Experts of a small language model.
Size: width 192, vocabulary 32000, 74.3M parameters.
Training: a variant of Adam for the experts, 918M tokens, 7000 steps.
Below are experts of layer 4 (counted from 0) of a mixture-of-experts language model. Rows are named router (the router's row for the expert), up (a neuron's input weights, with its number), down (a neuron's output weights, with its number) and show model dimensions 0-191. Each number is 500 + 50 x the weight over its row's rms, rounded and kept within 0 to 999. Numbers have three digits each.
After each expert's rows: "gets" lists some tokens that make up at least twice as much of what it gets as of all text; "comes before" lists some tokens at least twice as common just after its tokens as in all text. This comes from a sample of Wikipedia text that the model never trained on. Tokens count by the router's weight.

# expert 63
router:479456582540454512506516485501521478521520441480583486543451444569532624575494467467488540550444497525465538558490474540508548523508527422529419487555446483502485529629563510493520491436523462599543385486539492455473472555496468581543638508502456436438553423579510463496616536484404502477519436451488471508431513491502461522540555466502540470602496604538508536499470485451468430502566420530461474451469451541415414562540549520456513549430487472484449576538459528533496475434508402499544428540492559556502592517573536575482551496583542511641530483532536521542462483473544371542
up0:453509483537474471473517484501495546535377468433441460591520500412481506507545497476477536470524482538521499496541524576488552538524512533470481527576507608406452432527415437560466519502517474476468500483554431445438515453502575521473553458613510526626544584459518550575485591435450482425563576481507510413434567329487549483569487476479552505485500490519514563470600541493480494468471483503406536507524537451475534587473565538434492547460526447559484560531425461587472478507501616557546444479541502476451448546521507494394412474449535438554527498537421433446557566449458514417
down0:496506463489443521506602449478481460435420452527418426456437512496438508514548590466459616519452550465409537518413534475538440483467492608533446481538566554518521484503558568585531548518464545426515487448438478476488497507496598500503515488496525439453593495514513545463501573571487536511562448520421480537536487509500521509491465639479453415528409554418588468510539495516483532511603471540461550555468475591534542395538510521504504448567511385555496428471464458580615493357397603465486523540514485565533502473532495518475473483515517525543458608516475478453461523411479507482
up1:533453490460543499564457586474536454495583473531555492552540556528530474487479460515467495558514589568494475448507532406511508417459494417422506447462483621445472496534571485489507532626466474632556474500546468517504558520436439523438508581571514546656533518504484527479503517430428557476476455446444482560433479532557500429403486493522548520550472465591471526459537458484556515455444452464503421535532475390570525475557457473559553661498448594433520502547489469446450511468434453474483497497427550525446489440502473576520543531603509487517518556523532458527489408533579436532
down1:533483416503499454465535542469408477477494564475471441441461540574527474575451541469473394419496500547492477531519516547434559513559529511493481581497479507472490475445488463470486505457552566458467437465457556459556522546480526451569573458433414569545512556576455396555468472622524493461511470555428501402498521503475535571480469563494519602487492625484575587494402501524498499584480632531557559499585482516498403593551472490474441433460517526427393518496391491506443483518470559479471502434524602498528549501450508446400517511491391456525459560491523495452511576512495571520
up2:423498520537513458489465521545549506464523555518469541492554435519503523488597468426464423561562563488480461589495564464489515524509486514529481540501470509515444501545528380490539474439552424497551478457386504447375558469457456556471454481474470486526450500593544437451557475588592590440490511507542521424522589410489425546435549439578468450506497478543483511477373456503455526506428551544448613449494550520406403468514396415517420429555453525499537561474580533570358519495449533515548569531518541515503509463502544442464549497442452432586530521464508478510530458558513492497
down2:602532481537500495497413550515514561524581486512464569553517500506469441480526550477592510528477459561459536450494458485510606457584483483522566561483486465483495427520494422448471586513508538516438593564475579539499475527529547634454487520471489474526411475646421467557521480443443468480494573526562415434493529494452503527474409527592368437517507518461403458440493550449461517491561423516505495447505484540484462545508435478478505437510498523416393525539532440513537382500572520444422517425564583546530539603481545524506486557399468461479460520478450496432533503495592497552
gets: ".", " =", "==", " ==", "===", " ==="
comes before: "\n", " The", " In", " He", " This", " It"

# expert 51
router:429514548478451484462502466492491570563523441374611493532493403477492514538600416490418561573504500472523574546487497548517481536488516492586457506571461423489470526571583525525493549452513463580460367511480494485489484530462433585563599512485444517420549469521494484550553521486462493455520441497422463523396494528530467551529535539470572494578500495568451529523480448465448467534580378513524578503426505496506405564493535524511585573461525393496490516521421483506498477458541438476516478505476531553608548571581594517471496505643520532535523478520553466550498500417578421536
up0:485493423510467411491473462516468551528421582438513460567511547541524445523508486415600499534479443493471539474603473590469501474483494514497469558479447495462449460527410444516471491513491482578443487528608483513490479471438524548512537406518560526672517453475491519532565521428482544509593574564547425473401429392487515491565465459575525465472477562515583533451622564492491495471509508512497543550512563453529509557557526530455409572495532446486486558479515382547480472535576503576601502516518468486482375547559488572388447553481491535488472501515527439451491489441468480396
down0:601439487443421534519550539454525457443446380560485420439552520520553492525431538438442586494462525500407501540432516507487437496496482583481474464590568497442567536396518488521508492455522560464500529462542479448489483468481603511557516571504530506510624509563454531504551541425499484485569460486427525544532508498480524472553546545478489423491443520377549458526547520509473542483483487552469549490531518621539598399552482520491510439551506425531586566529487500508602436379458553511510481588536449622463454425555538478486470484506462427533477560466476507460434537443383517543
up1:531445499463514487535496477539506523515648480511563493554484412502516533474506481474418515636571596527528480458551473480640516490463511460519530473502511561513528491528495531569497554561520458609591503465539483456563589480441448507509520606530567508560505485501562490462509588413448514489492466458476557508439473594538529456446459507505527513532433410536395491505501504512490504466432449537513480530493418439538529512496476427526557642559504545389525472496406471454408520501416418517543439485390496506440455377493436548510528504595533557529473518519493457510519433484547397556
down1:479458402529513433497465590478438431503500560532486462475453565531437507531428543522475406492428534497418398539523549463486537518513462480583477575473413562453551456473475438451528492503454538525470536496385589518589471609467496510497590465491465481575450492545504497556405519579531487426448437528495488444497577525486467580516427468412520544518545629552514522517428540516418461551479572441563508493654479436530439611546457564495431485453459532526478533515508524504529461487500469512478496450563558528603495466524522495428534460377424479557534550464534522407505519496498506524
up2:385507553576529511531439557534558461462474562429473522435567483498444469467520462559487439516455544417486515578472584522491572511541511509482478563472484510515461437497579456469514502391528424543508497484453587504431458475462448462460451502481487455545522531590543435473618464584529592452583526488543579443500537444525447533411540439517475461466443388567487550459388497570526506491473598472383562517488514570440362612526433515508521465475469490553554576518560508571396508546580504468531539512461533504497480435530518458473547482443522415516554460434457456533537513498483493459
down2:556493512592470477504476457498542628467533521513490505528496422564487523480475483393510558474469550537492469459547479420515556494557453434567524659498470491524491427500538536421487504556535542508436536585556542488376439534443506545473529544476474513467505501512440486498583483451431422495442509561508463459477535434403479505456527558568476467465516578442446481381569509509386549585558448530466505453454509616498468506510457434452574480518539511446451438489528528563636470544569441469534547509460538544536553521462527543474465507528443546560509453461477427447556494423636427544
gets: "\n", " —", " a", " Born", ":", "ed"
comes before: "-", "=", "N", "W", "|", " by"

# expert 48
router:441479587464444562449498524518500443505505430481513488474503421526492616602589449468462563551455502536482612552506506550475519508452551464526510512507493459471527541595583525517513586463487429532543425497538489418468502572439446591600619490495478522464496459584484515499574483506492463524536471524489497468397464529493503561555521535462536493600479579562399565505447484465429450463578417572458531412440500499415426606511542430501557551489516443494484532536479559481461511417537457496508448558494574542491565522526538539469466499594552520616541467540576480514488558463587403515
up0:455574426503465531524476496577551571527396518412490459575506510481523479483561472457501514516527476558466533456570494552498482449504523486502467576455533480438522453509488416521492542475478442509434475481579513521488551491401565557502544427511541486527508571483525534604546546457481527412569653562470433477361515413484528487531430427522512457489495560484516558368593516445525490448441503512435530584544502471500508584538568464444383561512542539441506555474458481558477453533510564556631482483569483530460457579556486469433455521451499484431518425571422493478584502443473465430
down0:550533459392422604453519578470478517420569498559503460438493558548440529541539575506374575467443579485458480499435549404476441474503408587447490452549567491529532457373530499520527560500515571481579440497499510544451513531524525480523545625481527477487609513547563437487530477539464478472547409499430470559490576539483522486498487535441418461546438522451523429481579456480472393544565491556494478505505543540494564440552516481508522500548471477563492509457380543543621466391453483429501507548536535593449462449540537493498501423467459452532509569513479513468449525442442531511
up1:565424534509572520566458531465540435510586420553551500518511533507489538567466528511451495595496586544591492413529519457459483520485565480474557429463511600531492447513503506545464521541465474528568493523562449549527589530467467475478515618551488530696530506531519504513528558421525595449487491469517489511418537543568532407447482517481521557517441449461435499471541525485533530509503520465549443561436479393531536454539412475550590614514442566493486436490513487482409510465420498487522431562366522517457473395499467533414499484586542528428509505535492502531470458547601441503
down1:422504442474515415501502548501395515531455545489558444480444535554477492489491534458479398444517493497462505481526481500443506524528501478493456600525431539485495548510466464398516582456562587468509498455475550537555473533432501477559643411472421491572538478514366513539415456552548436451475464540461442497477523504519515533547499551507495561517541576468545533539435480512463503572406611502476491506641518503478415614618497581440469373441507566507435508528368544526529498538466522518497469435567507449524527548549507503426511480454475471552481583448548447464475522545473574549
up2:435526510543477485486541591493548429467472503505490507440531452513474444447591498491483370577524551444444533523511568417507525530544476511480500537521474548464455496556502452471466518472546421482473489480397489546370520515402420476582436462522490471552514447563553422386564468623544546492596520493540589465535548434501460584429574393551521455480452469547479540491407445531476501515455535536544567450509466555494363594508447459558433537564480497507531590501550506551444507569444526525477530498482514483466506444515586465435555513454409460525552507471495532524448494572582427520
down2:592487464576548533549472467497567550524567544497507610578553561546490442419499548392499562511576422550487480433553432481479535456527460514431541626469516488443512374448540504446549511561494578505526558569543530499397432564464498575476475516520481473517461475496481477528518435419452438513477495601581389401509527479410514538457423503523444447512522503509421455504559524525435479466581417506528477545480502543481491412507456477426558445505513526460420532530471442464571457569594461499470588477560515572548469551473556517464455543429446537490530510515429470458568527537528455563
gets: ".", " album", ";", " Records", " International", " July"
comes before: "\n", " The", ")", "\"", " It", ";"

# expert 24
router:465531526479435552476512497566519508547548445455549461493482459531490583583521415458496560522436424476456528527473479591517487521443547403590520545503429470530565636550560471525492584436507429529533430503455470475461480530478452568594609514513466473471506429545506510498577520494429413434486446492425480482423479471436517562598570535476510480587544570470412516570486452408444414444557441544459511499498496544451382537511493440509620568484492477454452535513396551516412529430448443471499487487505556541590502481538555494492500550600522456584540494536539498570486531496519457476
up0:378546486476405498488464503527501569488459529499566469572512519456493489524517455503547569541566494409538496528583504569493539484500476546534556583519486548359495402441480424553532495519536454444503552459578476449529467511440530494547527467513478495610510505506518515613495577447472458455489582510473484468425488361487490483498476441547508463476483552481587546564609499503526432445469485482508483515548537501509533583541506514548463568466512476527513595457520397557495415542486472508592451485601446544503392586600436509417443477451483473447536458481420496483488536381484511377
down0:476495474487451617459532523435490448476486473571436420435460521595487582507498543537407555459555619494514527465527475470449470458470460526461474452530528546500535523428545493462560497502494540427464476447518532484508517530467572523567531629502522597540532483573541535465546532589414523440502457431493458510485463483536480460524441546466488488458465491428504525464562422550507456477470437532529517480487392573563537384578498523492507501561623475573521492511502430522588490440312504474494538518489547582472526427491453477445454490558512552568444546505416510500379603564460484525
up1:547420490440551489548418557463541500516590476488597433572501433513459472553471499459534498537524588532562531459567406504461498534458594478513508457476514569505471477525472504518529396542509409559575540494543481505484593507476468422523512568571497511578463548499582511509510553449450541413440461400545539586492495622566512430463549457495531542529433446461437528518559510519609480475477463486547435586467485352582509442504478511484556647526480559451564477517503515475418525506454505480490464534485477552442455464486440482491546544607530568445463469603474470544527494469517410537
down1:508536389449483467507537583496421569430435496510448443378488566502429443565432568524470424470577496479465526458521500509517460537524551542516509561487432451483487500423485505534542522422506507469492543434412561452492494583505545572477534504383460513579492573523470547531380469638497418476488437492528483430559516496517518577540501501493517587552595565461552591493485460588412506440472560510471498523588521523475445586588490495479446451397436556513436548465434517529529427491472444548531498467501504514590587502586527503474464555438456520571500531500490413522470503502450527564
up2:444502533537569462530504596547527490562437535468544565485469463528497470450495485524487403566522513460434468596458535469517549488578510535551494532482486532553460458506533509489536437480525432531486552517407518473377492471424454457499450500512495471436434459589603536459581409554552575540493560538513604442522532394428456544419513348533524532513521397521497526539416455549471550524430492505452600488550511549458338503469420446519425436479509526570493571496491526520459516560519546473520635506528508506434500452529557409460506498404517489533465499421468505512487458506522454457
down2:550551496658500393509436464521562498467554543567550521591528465496456434489527453496498496450499454541476508404524463519460582477468486452486507710474543411463448473494503483494464503452545498533524548561513492535423517519529517531520525521520574438548474500568513516533537470444374506462517553516653459449461548537454496515426427538560435443484490478473410526479488516515401450493520482511461491431514498660495524514490490502486504444476500541534403516519515529458573464469610429415442482466523544542487527504540569501472367491444429480542534574476454547440541535551523487519
gets: "\n", " one", " two", " three", " four", " One"
comes before: "\n", "-", " of", " years", ":", " by"

# expert 76
router:472468469539482476533505424538427462560504528484560398459466470513566533489545487534515536482489522486412513521483507540476467506407513506592498441487507482472524526587566544488466569418517503553513470491448496430451545515446465570504622567469404472453497509612528453539515545548486503494486497526368441526502545405493548472521608448472593467468470538590483477478436439539518499479461310497522497438492499544487402564427554543426488480480448390496462469484413521432512475452481526501512459459503545501449459483588560623461553548546581478604416442414534503484492534488528425501
up0:439545473536493454530480405586460569534408509425484453573523509506540485493553513429439537606513454534497484460519547478471460518440524592490514599494500595466452528518477400525491519504456446420449447486582541485474506476520520509505558409480470472550481510484443512633591516477445479472584559540510484455437512304447521450530514494557509446459494495513543559409599470458535485425476503492492544486477612491521562594538536529523493500544530511465517492463497426591454429595536521601604522527517475476492443564505425498474461483465524523461589528571443487394494479472438437466
down0:459424465511464582448529551483446461452466439542472441460512504526484497485477586508464682457422524551445449525507522436504475457439437581561478447493564536495568445534520482557533578516519607464541481412487434438453507498440547404547603554510558487508571566531563518446547488556470507558513475507522484549526497493487498477473537549502451387465428569480504405492465466509559461514560470495479492468515552590546548475528488458489532565538569464522524471465484491618587476399490526494437525541522490583463577489449511472452506485557463472564473587506476430434372611477386498549
up1:557451475458574470481507501472529483523646500515564489605557465465496555537500521493463529596487561534533539505492428421500488513439543464473524422456497564485511471524513544552455451581489453551563506443552457444521608558440434428537524549566488517601537514543571487424566595368488573464488538456512475497453533604548524465443517544531550485487543415556463495483537561459508490479534457536534345528476471412540550471487474529516517615553447567447515413521513521455413450423422457502571461578417519490470481403489456577513490514597505522507512542528492464507507496481581421515
down1:473509416501482468528484547482426552549455533474446433459540503568476448555454562487443359381512473549459522567515456513430489447570491474493542549453453430485443518447412503439460504492491538473470525525390585506538457555500513402594547413435429534528526496545427469513477541564469397436493569542509525501509527475486584572493447480552449566493547617512541605532431508513516506571467600536569518437560533556494526564543488500453470373503432583474417512499469540592468438521454537506516528420518572483504559505448557473437551560496465500550497580497585520452569509522490527496
up2:440477507566505499490413560551523455466450521549486527518508415456514501489561539507467387493498597498541542574488524482503554478537473531592482562373449606551457435518510461474524507425519457556517490495441527488397538468445443554477449476451529514494459489619556413433586449519516573535569563455522571499485538438528511482470596369576453491487476453499550595484365453542495478421471568485395620472472494597437384550481425525501467523544485506541445585489521449495466500446507546477528518528466529526496537454514559460476533485415522443532447503430433480521475524428530507487
down2:549468513620529534462494517524520470545551477541455532552524469493436506515449472404532501496484447536491497445538425498455587490485481488406521622443476500509401481528508489516483491612553456494525599526569559557460427541571446521432581532518412553526426473509536504573504474479486475509506590571518490444545482533414441479518431518497391514507515476502415538427537499461397504512503420451551397510541525470511511545505475537492506451416529514375397523497498528575532533460583399515451496431515572551526511555573557451526483572363443425553512485473474508495596489553551449578
gets: " |", "\n", "==", "===", ".", ":"
comes before: "\n", "-", " ", " 1", " 2", " 3"

# expert 7
router:434449533506447545453440436489529463551532452510606426433519387541473606555533497385504508543505535517458529497565488540449505485474542406494492448514496471513524538574581542477443528443481424554511419498450466473472488608448480616614621570532461513448548451609517497486581567481538412467507426497455493512414490470425486513554580488498533381593537492553425515495452415517435410471533448551529527458474458575488433518484534486478533555480466486451464546494520532457479456423505509482452440602506576499502566552569523551453527520605527499510514438501510482498468514451513424515
up0:424454459475467489497512477535511569516409502397490440579536567454456455529537499445511539532560432509435554467526450487505507514531482606470434502433465486455532403422500458507538503527478379493482624518560442528476519452512463456500537447580536530595492490450459515589555556426476513436527524491540432469376480387576551521512458410555544418452491486523541548424593558436546449397446545489457574590484534488465492557575454476460434581475532540462592582532416415566498439533565557531562475467533509543493469576505477509480424516469520459514500460518524497440531505495473561466
down0:541527508448428560442569541501438486473568488467537443500431495574468508508508588509530501472440595405543422481409496447494417410516428565546443438531512560563514471461533596471517533534541597517515492471511505581526462485458514505545581598543548551435598418580503546546495529531502567444579436442491448470445484490528522502505499544467443427438442515381518361515547441524463495533463526509540519513491399515465546367530519516525457480601540426576469437446484559517540538397471502470496571563474548585450496483567516522484470498502463485555540476520564520507485511419452584481
up1:591418522476573475532437549498483469480615458555584541559534414580491487568504550504507505541585596489599479485509486489536469511512542457471558452460569564515512535526476525576475490550409437506583519475530455464549520561472493436493462635550483510637500567500500447436532522444485563435441507514487453552483454568600537431448497584489532542527413457561405491484566508546475464455497473523505416531487469430530470439481475461551585624532461591461529461438470534441437499448416474481445518489442486558442451395492461535484535531595560488470511500541470515509435467520544418523
down1:431550478461382470499513542442449475506433560495525458424463512551437459509548588543467447432530542487508482458522498514427540542487523618479491537481420547474470540388517447479545597502521564462485474537526543525525540609508496439532565452414474550535470521561424563556490497596477394466505442523470434512532535454459504534508449473434453591459534573506549575574406471509453526553497610487534486538599534448508396558533440487450484389458420509543398514502446502484446483432467400512542463516623569471532494506535523518513557467457487496533465591525552463423481546432483522533
up2:417544559566499440470502602514514390468512538500425573476549459574492470524542514462464418513533588481495503519514527539462526476550444475471494554426486594498395460528534490452583478427518385602487484479479466506442510515531421482536414505505496522562437457625557448441607445544554537516598486493572587440469494456548516551490523452508492466521406426565456538546375522449434490522487558529440550491526532533421369547480420428506441451518492448518516547559602502513462521516469519528466577492555542486519535414551553473441521498401501443537504541438562492467518528516523463476
down2:553459447596499517558455382479492553567553575531442587537534484565462448450538436407538523487510456551540465487580520519460535465519422493484543669497524475419482452510544510438473478508557591505448593562524567473476482495518549535516493489554414486450414495530442526476524440430461428549517468551582474446496557514480553546509471515481419444519543485449426486491480546476479447533519450488539453441477392503485415547522422520447553435441505555466420568547518482467636400500569488523481552465534558580583525558436565516445534556406431465488481526484509481438517495539574501542
gets: ",", " when", " However", " As", " as", " later"
comes before: ",", " he", " the", " it", " of", " she"

# expert 17
router:467458620468456529499548502464534507545595447474610457553501421513531607555542439465500583561484457489485601571518518546473531504483581406520477503455456443503514558588580448521443575498492433539547399480439466476492551609510465577576625549549457491463538412588505536484609497476517445474513524487436494471402465481454478514578573545482569512587478544535454550516467533434438446527541440512505516501467556569476423539487469479531554514403490524521503492559408554483460487478489467475522523543482551551479526561622537567462511543621536473576522445503554489507503508507541452510
up0:414500462513438505440467494553461586530374523376488501605569559411522477500587483447510530554479450526453557516532512556527526507488500540499485547492474551442516481493471415510407540500439478503491590556606461536501537482471529532561536389522537512576480583509496508529588590450452450473585588524496466448400511376489498490549490454534543454470462454496576512512589481493522434490468481508427514492530588477507501558554497512506413595470513479508585553500469385558431424540559533539557520472599514547475465555501400503373522496440483466472521522403459500498454499461484562519
down0:621475471452444542475526552473464439428573448545502435466514590556425554535421577482450555518452588473493565470418534501482456472467525565465498489507541536490549470401576520508579497490459516517594533448491503556413540515529504519545584577482465450483581582550517489474550503535440516488473444515402447484487512495509517426503501607453422436494454536439548474479535432542507532537537445530500507517456420537543559427569534472462521539564495448527539450447412518543601412398399516454453505594481517640432511554484532544503509457505493452502399542527448522515502556519376521491
up1:598424423512560478569432520488499474484602440559534462568567452473484488578514484482444431587518550533519513492506506513452396502451538551458544448430523598511457431446429500585487523545488462582545497530506477524564547486466461516530530608664545527598488587527539563430551562384467559430534467426483497473508525543533538511393502541554554536541479468464415505446499558500571444503453471480508509531441388410545469465500518480517552612550483566468577492518536564473420486434476405520495473477459474513475454428491501506446488512584556497498464537547493460513458502531564424491
down1:467524378450518484517448523468349568536429565506530415438493564574444470555492592549458416494533486543447571575451474559496510524519460524517455576475461474440445568435458495443526572530464577468454475421456536488564484478497584498544566445408453564454528479563426477542454460602510470501491460470530513499515513537492538513543524520424522540499578544510551557431402431487467536558441486518521467536592491544530483516604476622513490477420464565532453499491471507444466445452519502530446463403563497540512500493526492481441493543447430516489534585514547496420523637493391546560
up2:419486567513526493456515555534543464465469548420490501450603443490447444463539472547488415596511595415437433516537554511563541487581483533525507525474512503486420438514488435535553460479519467488447536480416555470376517455487399477464500512487481483486421466618571488433567461587516582501548544505536578442511572443504455580444534371598520511497478430500484494544391472494455489435415522532434585436532485577431367530540421529539491475514496490548514615461537522549436533532494464453531543497471499486476501432488561501473562539408490406534454451455456515486486458491491481487
down2:591514479556494538503473459488581543526524547461517538497576461517472468508573495444515500522492466500503444463462466532445593478488466474439542605482421487484470449432519491441542523504469491605464641515480581474440515490460444590515508523552576493531401486578442530516497516464476487563535506516513470425444554454418496452499387433524501450481509517541495500446510452572446449526572385411539531490517495522403471526472401458469564525476515522485357573593541505486601482540554478493493573488455587547564550548469502561461424536383426556498552496479424511509509524616573448561
gets: " that", " which", " who", "–", " –", " 0"
comes before: " |", ";", " he", " had", " was", " is"

# expert 5
router:441545574439461566476476511521544508547519452417625430511485419514468582548536401452463567620447497517493569569547532527455457505454538440533497498511472502510504539600532516466507517460506447526573404477494524460483499640473412584574634525542497459459511416539520483543581529479504475507555465506457490512437511519445465559562561512450554500630502536554423537571431476484383412496527456539524529406451520509432377532523541468514520526429485411456493478507481534489487512403464461442523429522538567535502512543506540528462490493583495487571496458534552522554479545461566450551
up1:527436563547587462548452560515578522489628459507551460575523454491433509500442520449435515560483611574559461443529414444561517492459509469475545448488538513556509444497568510559529465577437424530608482484522414457547585505461451480546480596564572509545490538557545516469540541449500532456536460417507513533501409571581504476444499463490514511505552446562459520495549560486482417456468503476455465496481417379556565449502463476525530613578484548415500469551469480488401510455492487492536531527385521544454439437540451518488515537633567478547479538549474438496505421516572425505
down1:460481437551481435530440470449428533442469564526446426409520491541497476596424589475477493407542433563460456529525554446516462497555518549504477605464537457428534577493475485431450522485540527413493485494472550490548474562480589496475520394435459503558487556591466518532501501593479462347554465577441489498557589525502498495456479482522474533525527598524547571532439513535479452525513561482516503495612489590514408605545508515458435420413422513518389506447516536465556488514505460511525542413576539538583552488490494549470454486479386517540492486436548542423498564501483507558
up2:417512543574541472493473587529513418474493559464540504430580474505484486465539468452521380583547582437495512557486525532520531496553454508489566546492475572527413511543524441427469486472552456537534443466407476471371507540441419521459395511509461443516479452576588456463597475550524601537504540468526473439484561408493481575445570422608530456494511513544482541540403462538442526486463543561429561463488519498429358511531425494505429470502497420519561590518571541521482473476480536444523513488575551485476492437476526411462520451416487491527521535401458512535468491555525500408
down2:551496505587554521485478511515493559531560509560493583553570472495441470479495521427519501486518421551502481394549365523520576447519486536534566626516524445466500401508504484456559559542505551539476608607567540528453510506519498587483571534497454550530465477555424521528558513441443462521504468545547440365470499453456495514477464472483447438481518510383385445479576528458372490528568400511518514515479468507430471483508446490465574431468500544448421549559519528565531420498587470526453481434514556577574488540498532501488446541418406507522530505486421464451533462574555466535
up3:517489532513556551549585501529498486512549449544537531484505411523492473486517425550499574573504478551529546537497535466503398427490580518637477467489396458630496499496521432561562502539533488534532501482583470433563538395422486483458511515475537453562558559458500414499481508413475487516416484497438449483413449369468413516566429539490564475423472501489449383544527524495546482526485543537545534504547538474547577545431544542464519545534396555423466448399584485552493498549441505484465491586559501518489559476430495461423552536463413542554511510578488490438549489456430542424
down3:537578568419500350492547464474508529497487581481535521421417479463528517509479485478499407505519521493541424558494546535554533449553509460467453438553553540469511483396389534527536525420547475559534536470519443526488517384551513497580445354538519464547552496494438437498507576583509514610445432528461521460514493424561495506416492442469429572407514434479584590465487416493531484494532521502501552448529535457513516575593484492404501472510571492578544512521492485509506556504450490502518627419500488474602428529458510433519448510455613456457461538480573483511527501449484556489
gets: "\n", " General", " general", " main", " chief", " director"
comes before: "|", " of", "-", "s", " election", " League"

# expert 62
router:485495515487452531472487465525452455526580487440555417463462452558490557546584470455543527512450535514393552507479508583476472528452534422564443470468524443463529534599554514469506560441486432515525441441457524430451535551501448617590613547518473484433511493581533489519628522506489408465509504479427473537383510472474482524483576524445508480480516543544410473508458438520503437514491388505511488436445471520466442574412532514441502556494509454481418503494371548484457475376491533460535444512550556482478511532607578619450561507557531461555511483432562546523514530485555403447
up1:579482524548588487458422540515485486537642437523558448598453544467481548529523495484486503545434565542524455480458542434562513484463583477520506346492476579522466453509459554518530502529445461565527508435511440511531620512437430428510472587561550536543502518550578493460579572425495544479497576456492442512463529588504553449449535576557525465507553440511427495460532547447485489533504488522489415536455461367558486409520491527537476598576509574465508452503481626437422494466422453510543483531442516544488501372516447534469509516568533540496454464526462473501508494469551396478
down1:452437498544485484542405523539417542522452548450455502441515506607482497552380548487476435381567430549487465520503474533484479510528469537483498583420460525503458542528459473467465547559586510499419500498418617597512484526486532474509579463471473469500446474569481387495465520506516421517489460525510488545509471521433497582521421432504535567502566582489566553510441560573444456573477573507630461491613528558566445530611437518443485418404519578409483550445564522493538492503541540515491532445540502539586537505476488482422468451461436481562480554425521473433558521457490519537
up2:450483540503490484585501611517548447443516522429473483450461421583479486495480513474475439515545587527471555497446578475537565513565498547520487558409455586550534503518549437521522432452485427628470534494418492504425497546427506531508468483509541493461449476519540420459567455567515531520552496496497569511469554451513534513450592361462441445463488430486497564567372502605481513516398546472502597441466508630473358543545409425512524489514492484503516568457498488542442480512544497537495550495514530455437523498537558517474505492388505384596482469413469566512492499485524502544
down2:555451455581513596499473518496562582494507512470501544501574546591430425457472483425520468466600535560462449489518485540498493484443499485391563607412521497474505470563499498421467504523606527574488493547540521469481502475549482574438485501506414476550445512600457525494545529453474372526540492578502497482517470552497457498516438447469399481549542529452453490419523565497386509520571430568578482533539439539422478565556412542454485420471457514383431574541535503580560470519563435450489511487545519579517580547538577501419508545423442466520579467461513513469495497533505421556
up3:480457577476484539569502497482467502458566451508489530513532388546490482492506526574515541571513466545518585497461475540495444412470538505598447489594505521611465497414553471523549576564447533545509542467518560365530584449430504441481475434480447534512588576468513470512389518429509472571427488472517466418465479493530472541497386563504527497450440483538430393507514480497551462482460477561506537525516512543546610568427524536551496546529399562494438449426581504491451493561485475509473491554485521509544611520439429516438532576493485616469552565553485515397494528463443549413
down3:478564484466467453446477490475487440546490582502481555391522417449579521447552518476495426464545534559525464543554545524525568582513468440527496470477539470452516533489339592484501523497431471512579550535449415541496418471626500560502507382538455396500515466550453554447468451529557541618403508475491536482601495434487507442482565420533443515399484422516548548451493412533523480499525550475481533474552478468483478534560546528457526410499588522645455561496444453517524453499510484468449554394492500456544434496467536425545464552468508514521474561572541498554496557499493554529
gets: ",", " that", ";", "),", " but", "\","
comes before: " the", " he", " it", " she", " they", " a"